python train.py --experts_per_token=2 --n_empty_slots=16 --init_std_router=0.00976 --head_dim=32 --norm_eps=1e-05 --rope_fraction=1.0 --parallel_block=false --optimizer="soap_variant" --lr=0.00285 --warmup_steps=200 --decay_fraction=0.471 --doc_mask=true
Below are experts of layer 6 (counted from 0) of a mixture-of-experts language model. Rows are named router (the router's row for the expert), down (a neuron's output weights, with its number) and show model dimensions 32-63. Each number is 128 + 24 x the weight over its row's rms, rounded and kept within 0 to 255. Numbers have three digits each.
Before each expert's rows: a language model's description of what the expert responds to. This comes from a sample of Wikipedia text that the model never trained on.

# expert 17
Place and organization names. Second words of proper names for streets, stations, stadiums, teams and events, such as Street, Avenue, Railway, Station, tick.
router:087099102109143138106120107155160117162145113158134135141160142147105123140128083130116137108150
down0:148137137141129108158128093128092100098153102133143110106108126139112132141116153082095152152181
down1:146181134103123133113106137094151106138121130115154127165114134123155108168130070065153125092188
down2:119151142120127145136089150171137162126128165134096129129146137156108093124141153150115173133067
down3:113122116109122154134137114145091141170115099075098155127119110133115122141120138137131146135118
down4:140125133123125145130072126119161149123167135076132113104153187081117087142126164115153121120168
down5:128139116128124136121141143188121144166121121093147153161071147152178098118159127131120097100127
down6:179116119158085109136161111126170184159159109103109121116135144133178115099124111108114131129135
down7:101156163178122127101126121126134155127129123086152124093171135144154138135123094129141134129082
down8:107136109110155128161135091147153056179145146123133118122152139135113114080162148129144140146177
down9:142110186122123138114109149133141106172139149133153152183125126161160137146101085131105156141114
down10:139173126131114110148109130143091100156168099166094104120163098132185139125148095129117106151114
down11:141136150158129146142111143098131176105147122120110136109116191141142121113141168162152121140101
down12:154117068130140186104141116154120149145114104176088160144147181123137091116119130146123103123112
down13:138104138186157139135085140089098126084147094107175122113158114051117114129133138129095105108131
down14:114148126150162126130125121105126152161132100098150127146138138179114123120141121130079150126098
down15:137122121138133153176116146080120156166133160152134125129120152136091137132111126135117171110095
down16:110109136117086113095133104124143118154124119135098109134157124145123152105169084134139122128103
down17:094165153087136121132110134085156160071140116111104107155132161124114112115124119134105118126152
down18:113134121095119163146170116149137126150130137129179141122182146158157139183136121115125161167133
down19:110127127096138096120178153106118103130122151103130103149110115092136135148140107137102086140091
down20:094093116098130102113140148123131121126121126154145108101115128141118112143103132163111105150139
down21:108175081106129141129122148108108100103109140131119161128133128098146138129105146145068145161083
down22:128162123140117138113143144131122178122156131125094161113158137118126124117146098084117154146056
down23:135130164138119120131122117135058089136134135101112135163129126122112111143103151126146152136121
down24:109143137085146170095060127126136133114107114141096107128150125101117134106141099134158119167108
down25:130138124132099156131140149139133127136116096120103109155109155122122062134126109115115161080137
down26:108177109128158127164139143180137096095090147080186130137089123104132153097115121124126121118109
down27:125103141146077136174147184137109107099112122118106097117105181130124148131097152102134096131140
down28:085139142120104122121141140151109116132156137113114116124145132156174149102140132143125115155143
down29:125151152105108112125124150133163134112104177077145196159123144154119166139126102137151166098118
down30:168112094164115124112093109165168149143120085135109147122130140119112128124133144158119114115131
down31:135121126142163149139154187115100111141121094111121149134136114147119103131133142157067137121113
down32:119099100114131122087131105159112144102123143140107129143136186195149148132126076114156123136128
down33:138127102153152121099158062103099156161122111117112128143121150135135119136111104103135135162086
down34:136092103112115131126076152159072143127120164131092101129126116105115143167101126113152163119138
down35:133117127093153132123164096089168091136104136101133128116160104151122151122087150118110128140116
down36:100121140111112164136128101102109116164124141152153108125095128099101144128154164134115088133157
down37:138150099114093108133119124166154127156141140134119115125179110158158157111119099112125151144100
down38:142138093128120139085106137120111055162133123140141104131116146083107154119138135114157119103128
down39:099120116134138152147130126091118147091167059149092091165121155122119108114095157138148118116201
down40:098107122136085138117104102115136093087076143106149122072128125143111087145105118163113129136129
down41:166127127127097103136141102106131127138150108078134111143105098121110144134137147141144178112157
down42:138116122135139141145102167149129144164159140136100097130150134132175083155142145138136087165127
down43:128139093067110125084108148134130106106174137169127122154112093107099123132094079084139123128096
down44:112170123074114106137129107148102139117121144129084174115162159113134100079106121142155111149133
down45:128136112147090083114116128114149127121102062092130074162095155129142186116108110141131153129153
down46:148112109108112136106114200122103124148109132119110118132121141118086112091119158132134167091108
down47:130115127165145194089140178138121153168139137131155127090145129146154118135100100117133143113085
down48:152119107114114115159113182138129096163143153120130148162146148172094138114098105136128061163084
down49:133112156121096109099143104114112132147158165123171140146136114120082132133127121088152116127086
down50:085097141103152160116138103126118108149078150144115149165089115060085144099093084125145107123087
down51:146108142140119111148118117122091105140153132144069089113143128163111077152139135152159168119084
down52:109123090095130127152110116137132133117135138145174111151109139135126112108128100153144150087134
down53:098136148137169123117146139109146155157169167118166086124124143105080146167114151155127105127091
down54:123118119117129192107144121135112128106105099152094139143117114122062158106129165120130127109129
down55:111121146133165139132131138129128133087145146107097142130139130141122133121168132163116126124160
down56:111132117136131135135166146122143107151128115089137119144111125141127104133130134119148161135126
down57:093133153122116169118088124160126120132141138154147137094104093112094123128189136102137086152200
down58:102107109148161146144105136096111113095167133140150134089133103147144083135142116096102115141185
down59:146145113140117151131183166131151157101147139139090098092154120116143150146130137136134106160085
down60:166143111124110139131124121131132149139097148152145149135152137139100135155149109141104138139161
down61:157134191095135128128130130142143097151113073131138165102080152108130182085114075141116123118108
down62:151121105141141100128194113141161152172130125097150135112153120133113132163090076120125127126119
down63:167126109099140116111129151146132129155089108165167131169116111140174098132155145167080110139126
down64:125145098106146171120135111122099094105163113134114136068142138161098116077103171109130132103157
down65:119132127131124147132121126104138153112152159153112137153124147086129131196185125172177101147103
down66:165086153113174170153177129137139144136116114113146125126114153109146148133128129133131097129102
down67:107147110139094127146133095104114151142106122108125126147146092138157108141160119140154123064136
down68:116092127107151167143104148107112119117169123117203131119152161113141098136132143139163148126132
down69:133116165153137105129153140159116115078138134146139137093134118124113146123147110103140114145133
down70:154159089117121123146123104099085128117100089137160098115095126127155157129167149136125148142138
down71:070145123131109143150113155096105133127106145144110132081127167119150099099124122136126135118137
down72:130141131124157106132134139115175150130102071163132139177113142156153131133134106100095173145131
down73:168129133095153165133126137108157093158143131128093101148152087173147116098115134134101128089109
down74:125126070155137119119115093062135114132116112084110097077153143127125084119164143159128128148133
down75:147095135132136174156129162138165138082125153120098119143152127103149142137108128130126106129102
down76:110136167137133130121116104110080120105167130128143108167136097116164118125104125131096153113141
down77:126114143092127139126168113132145127133140137120145156139124156171115099139129146155125104127115
down78:110143137099150094134079133122155150042160097129108123104168129124114111125116136105142130117121
down79:114151115098153078130125140105185114103092100156071137131148108144129115129105094107088140105087
down80:157108104125153124131128148109103118151122087106137122084158114142155154081118095108115167180052
down81:182137133098125166106165139145114162142150108067110132155133120125099139089158154142158151135153
down82:112130105125139114124114157168179108126158140170142122120154149127143132072118158123117161171115
down83:120099125086137128130112146151095140129113095193110116131123139102130156144076104111137105186105
down84:077131135192159084117086138105120160117142121059160156112138127128097163109135102140119141141081
down85:125104075077130120135149132117111079104103137112132086151119156144141165095155158159124107152100
down86:147157153102142072112156118127134131080079108146104130099168122159131156120136122163110166186152
down87:123168155119140145109141130089124120115102112129103100124110118138142157092113124121135118182133
down88:140157107138158142164105138099164176119108120103117144158109159143095153100162151140101108131115
down89:154098135136117135132144129109124112118134151098107123160123108112088134135100119166129142075099
down90:111091126161125153115159122074174128154113135187134135097171117144081111124132098087115091139148
down91:133157140140111102126171134115080123124139141083082119153123097124163110133092138120164114101151
down92:120130113136151136110137126115119109153140119142111113148122129139118136130114105107099118170137
down93:131138153091140092126127122123144130113125078101158146130152153164136136145123159122154150120188
down94:135138096121115117159088122140158134154126136111161131137138180147107157159111187104100118157111
down95:149170132117108072115088119118143078096132124113131159106120093089114120126095150140135128108147

# expert 20
Word-initial p-prefix pieces. Opening pieces of words beginning with p or common Latin prefixes, such as ip in bipolar, rep, disc, comp, and table-header starts.
router:114107115094157161084113128172161113134126158144124107166162143135126118128109117156115123122127
down0:075100152129134178120107158167126094126090088113142129137071139121118087122104087107129101121115
down1:160078164124162154174121108150142133145145123164094107147122113150123134133136143113157123108129
down2:126144113131101091149117118120134105145131138119141119174143120060158131110178126112118134077159
down3:103104135166109156126169105119132090140149119134130125158125135145126071109083137163123154105154
down4:131165121116152105118149133136144155118122134156154130132084118136140133114138110109103132125137
down5:130126093161124152084119126109101134141141172122155170137136071145138111093153124098128149176119
down6:133139109134101181126120131095142176107156101124149147162077126156121118112133139068102147103147
down7:133094121141083099121146086096136185148095122118135114130165132163163174136151130089147117145159
down8:114160134097135151125125087165099137096116146154129126126066130113119096122117134160159135105136
down9:110108133162126115141110171122156111136121169127122130122112151132097128096136138120155104127139
down10:127124119137122140120104129128103169136160157126155159093124128108124109129118135147125110109141
down11:121181114092094117127131163151117153140087136117127108141158142147179093138110130127135150137095
down12:073160160148184120144114134138096123134091135115151110113150155099105109136115103107114144123117
down13:109133139106133139114108077142122139116162116173082140157134099145142108118167114163131151168119
down14:125110145158143130153151090176149174095100125126105125104111122124163121128121107133129142178134
down15:104112118090118120107136123111177112130153113118127099127104176159142125095156127131136132166114
down16:141126119091173112121160128115119096144148140104142153137162134125146095134129089100091148145093
down17:085175119092116132184104100146098103139097117127106107118142142126153092140149119109163123083107
down18:126140133159131132127104128133144105085162103185085107172105097172124100096115109132116099145120
down19:120093143094107090079109109119119132103130122138098183124170118111138115167103116133085168144095
down20:089108145097148149121143063127096150155132079138105105121094132109113126131135049110129131101144
down21:085102109123159159132122112122119120113140138128158110085167102131119118119137087112136122146110
down22:119134166102162157137111135149164142104096151145155081109118146060123114130113092149125088152155
down23:138098121107110138151127128140190122150122142159130127104100115120109144111116132149119111113068
down24:130137159181146141099113152162158122131136125114176156125119160140163115161126125138145153109136
down25:132167126128136101159056128124121119112103088134152138131151129153096103112130119121154084186140
down26:112112134130138130106143138111132125121124119097165084165136152105141122157140077124092142124118
down27:115125145159157141104106153122132154107083089114094124185143156133104123146126160145147120121139
down28:155180068125140100107126120113117111126138104134116153132111115130127126139154112074164198134117
down29:128126107161132115148158121069094098120100141148144155122135163115126168109160148142135137145117
down30:121090080135125167139163151125092115129120166130111080130152108131123139162131100145124107105112
down31:096080131117123089101136091166139162124111129119103123142115165130127087124146118141129138098101
down32:146130115106110143084151134106156158145076133107118137173163143107164133121126124112125113148112
down33:131154103140150121139109130144098125116137145159137150098121110094169178147118145148149106159126
down34:126113120121153087112131100150117169110132134076150148137135131155071160147116118116121150165145
down35:150165131139110135146073110149129146097113154109087148192120131151121105122155119148111137112111
down36:161104104105160159148121092158119149110135176127151121144166146134104141132140116141159142114126
down37:085114173145109126137107131135135135124089115123107109131144082185140142170098102122141163146190
down38:147135118155156162100121094140127171123122108132105134097110154114123141106110147120133153138163
down39:160129120148151150093096093127152130110179150141106099123097113143163132155114145105155171126192
down40:145137102151141159099116097155105128119129139158077127120131145159125110144131174151162141142135
down41:166141161164086148135140105113109117146100135103126113119140119112123110135134105155111138135131
down42:110111129098143154141137123107137092144115160103151093126120096142089088177076139111101130113133
down43:177106133167151148118100164144111160150117145178079139096064141169119100115134091104182113089121
down44:114157137103115147116159116103122134118146186152099122126123136149152094119141141113142154116138
down45:120191135121139111146101117142115148156136142082117088089116122145104105107103112153086182146126
down46:116129124136157148120101112115129157122079114140131175157125122094151103148151140159106134135143
down47:146106151110109149133114136127133121132154097164083106128101095121132180129080157113150140173109
down48:121164091110105138117143117115147148098104171109103169181145141122136077151150109088118132091128
down49:117140091167147151177104127130090137137161111147122071124102163141130106138133138125178131143149
down50:125164121109158129092123112128106147110093092132162103120130158142138146114134155115103093114133
down51:132093116121141097102145132116141116132121151121124119124159125102150110126113151137156093132143
down52:164142114098115144125121110121146128128130125116129108113142125159135125097115138097126142075102
down53:143127123169140158068169101097137131093193091125143127141128125118165135144103139126126137115129
down54:117124104161133126141187117120169150054165139112138116119150126144142121167096081117146126147104
down55:144163140107119147082113152117173120086163087142147128157071103111139133117112139138132152170141
down56:097112088110169152086138100100142125138114152084096136143133151172079105123103120116197109131140
down57:131157125110146139140140129144064158130058111101166124115121108153155095108082107127132147129118
down58:149141098093172146123152123125239101145096133125130133119121130129102153161128094112134148130123
down59:156122130118164083119157164093093112146113064150148119138129145097103128140063140125140109108104
down60:124127135135125124108115106140140128123113081123090107152177123119114121111130154132112110142140
down61:133147186136116104115153118112155121141131095062097107077163106096138165120106164124155118176119
down62:144115130106131131116102111126083136131116152133126125118129141145108139130071129141134087169154
down63:115137136151144132149164136095094138123177129115155111154127112142114114144098156125135126082129
down64:091148102119152163124103139152117139077106117136153129108151090144192137136145151110155119084118
down65:161176105156169131110165136126126108167092157111105137147120179093130179114105115096111074126087
down66:132116161109166110124174145116123121162092143129137103122109116100148141120130156119124156157145
down67:123122186117145112098181130122119141147108159149138119110092097114078120139185150152147127106103
down68:157164069154079154079136120149123104149143123135144149096110172147142137134153103133162147159183
down69:124152105117187151137135136128101160080119153134145146147152105174130088120110099122095144147141
down70:151128151115130137142161107112125114137097111088133149106097148148128133118096130154098100126094
down71:121124177107143134093191139088127116120103146144115107110135127103131123132101140124142099116146
down72:113149114171100126106134116100127101132145108117125136127144104140143092111125119140134095156102
down73:158097105147157170105103143125132131148148074154104142135104124114113105093121120119145133181088
down74:138117124159118152154109105139150136086106124099108091108114143206146106128148094152175138117070
down75:135124103150168125155145137123124136090080128141107121143153153138147122099184088109153132135150
down76:177107071113115152099119116131110115163176167067103111133107115140126121143170140158156140126162
down77:132092138111142156108116176148149128115110122128145153160144073148076106119158168109131142065125
down78:099134125078128096102108132137110127147107093138080179164124109137127127154151150146149120108129
down79:149114141181114135100129101143166140159106096117125135131073160082173162153125112134116126147133
down80:126173115139140145141142098167146139181110108200106165146123150118114122080126173109120149133108
down81:099147146153076144130157148157105127145109153164150124169123149142085167114156142135105121124137
down82:098154143155133120098126119136139114169075143159112102104109122132115122145118118130131117097158
down83:135123129072102141127117148106093138088150141097154114093142109148114162127128167124075102130123
down84:145171133115137123094132132138089162100097098143115132121130150111156140144135156124126138150187
down85:144103128150145112085101137092128106162068121145098123149134106142166135148114106130115148126117
down86:141147160131148130178133144148168153124097140139129108176133149134159162140138143107126115154100
down87:094136094120131107095112099132156089142181117183151165108150138136172089138163144125128143136133
down88:113185135145140107119154141153154120100132143093135119151166155129128121161136133151118146134101
down89:096111123119124126154149076145103127073151072142128158109135105086155125121134121132125129112088
down90:187163094097127143113139170141127172145118120091147124134099131106172121111091127170127105126105
down91:087136162107151121122111110125109121138151103118135076184167109100154151139069065120108095109093
down92:127133119157145139129117123120123111156132128151097127111128083124113166114102152112122125113127
down93:102158136124117165168155120111149096086143143152112144092132124122146125116077095160113089176112
down94:134138082076125105127164125126142115144152119095142137100135147145155120106131123137150122082137
down95:129104114107155110145138084141130137153150117134122117106112152103122120150112133173096154139128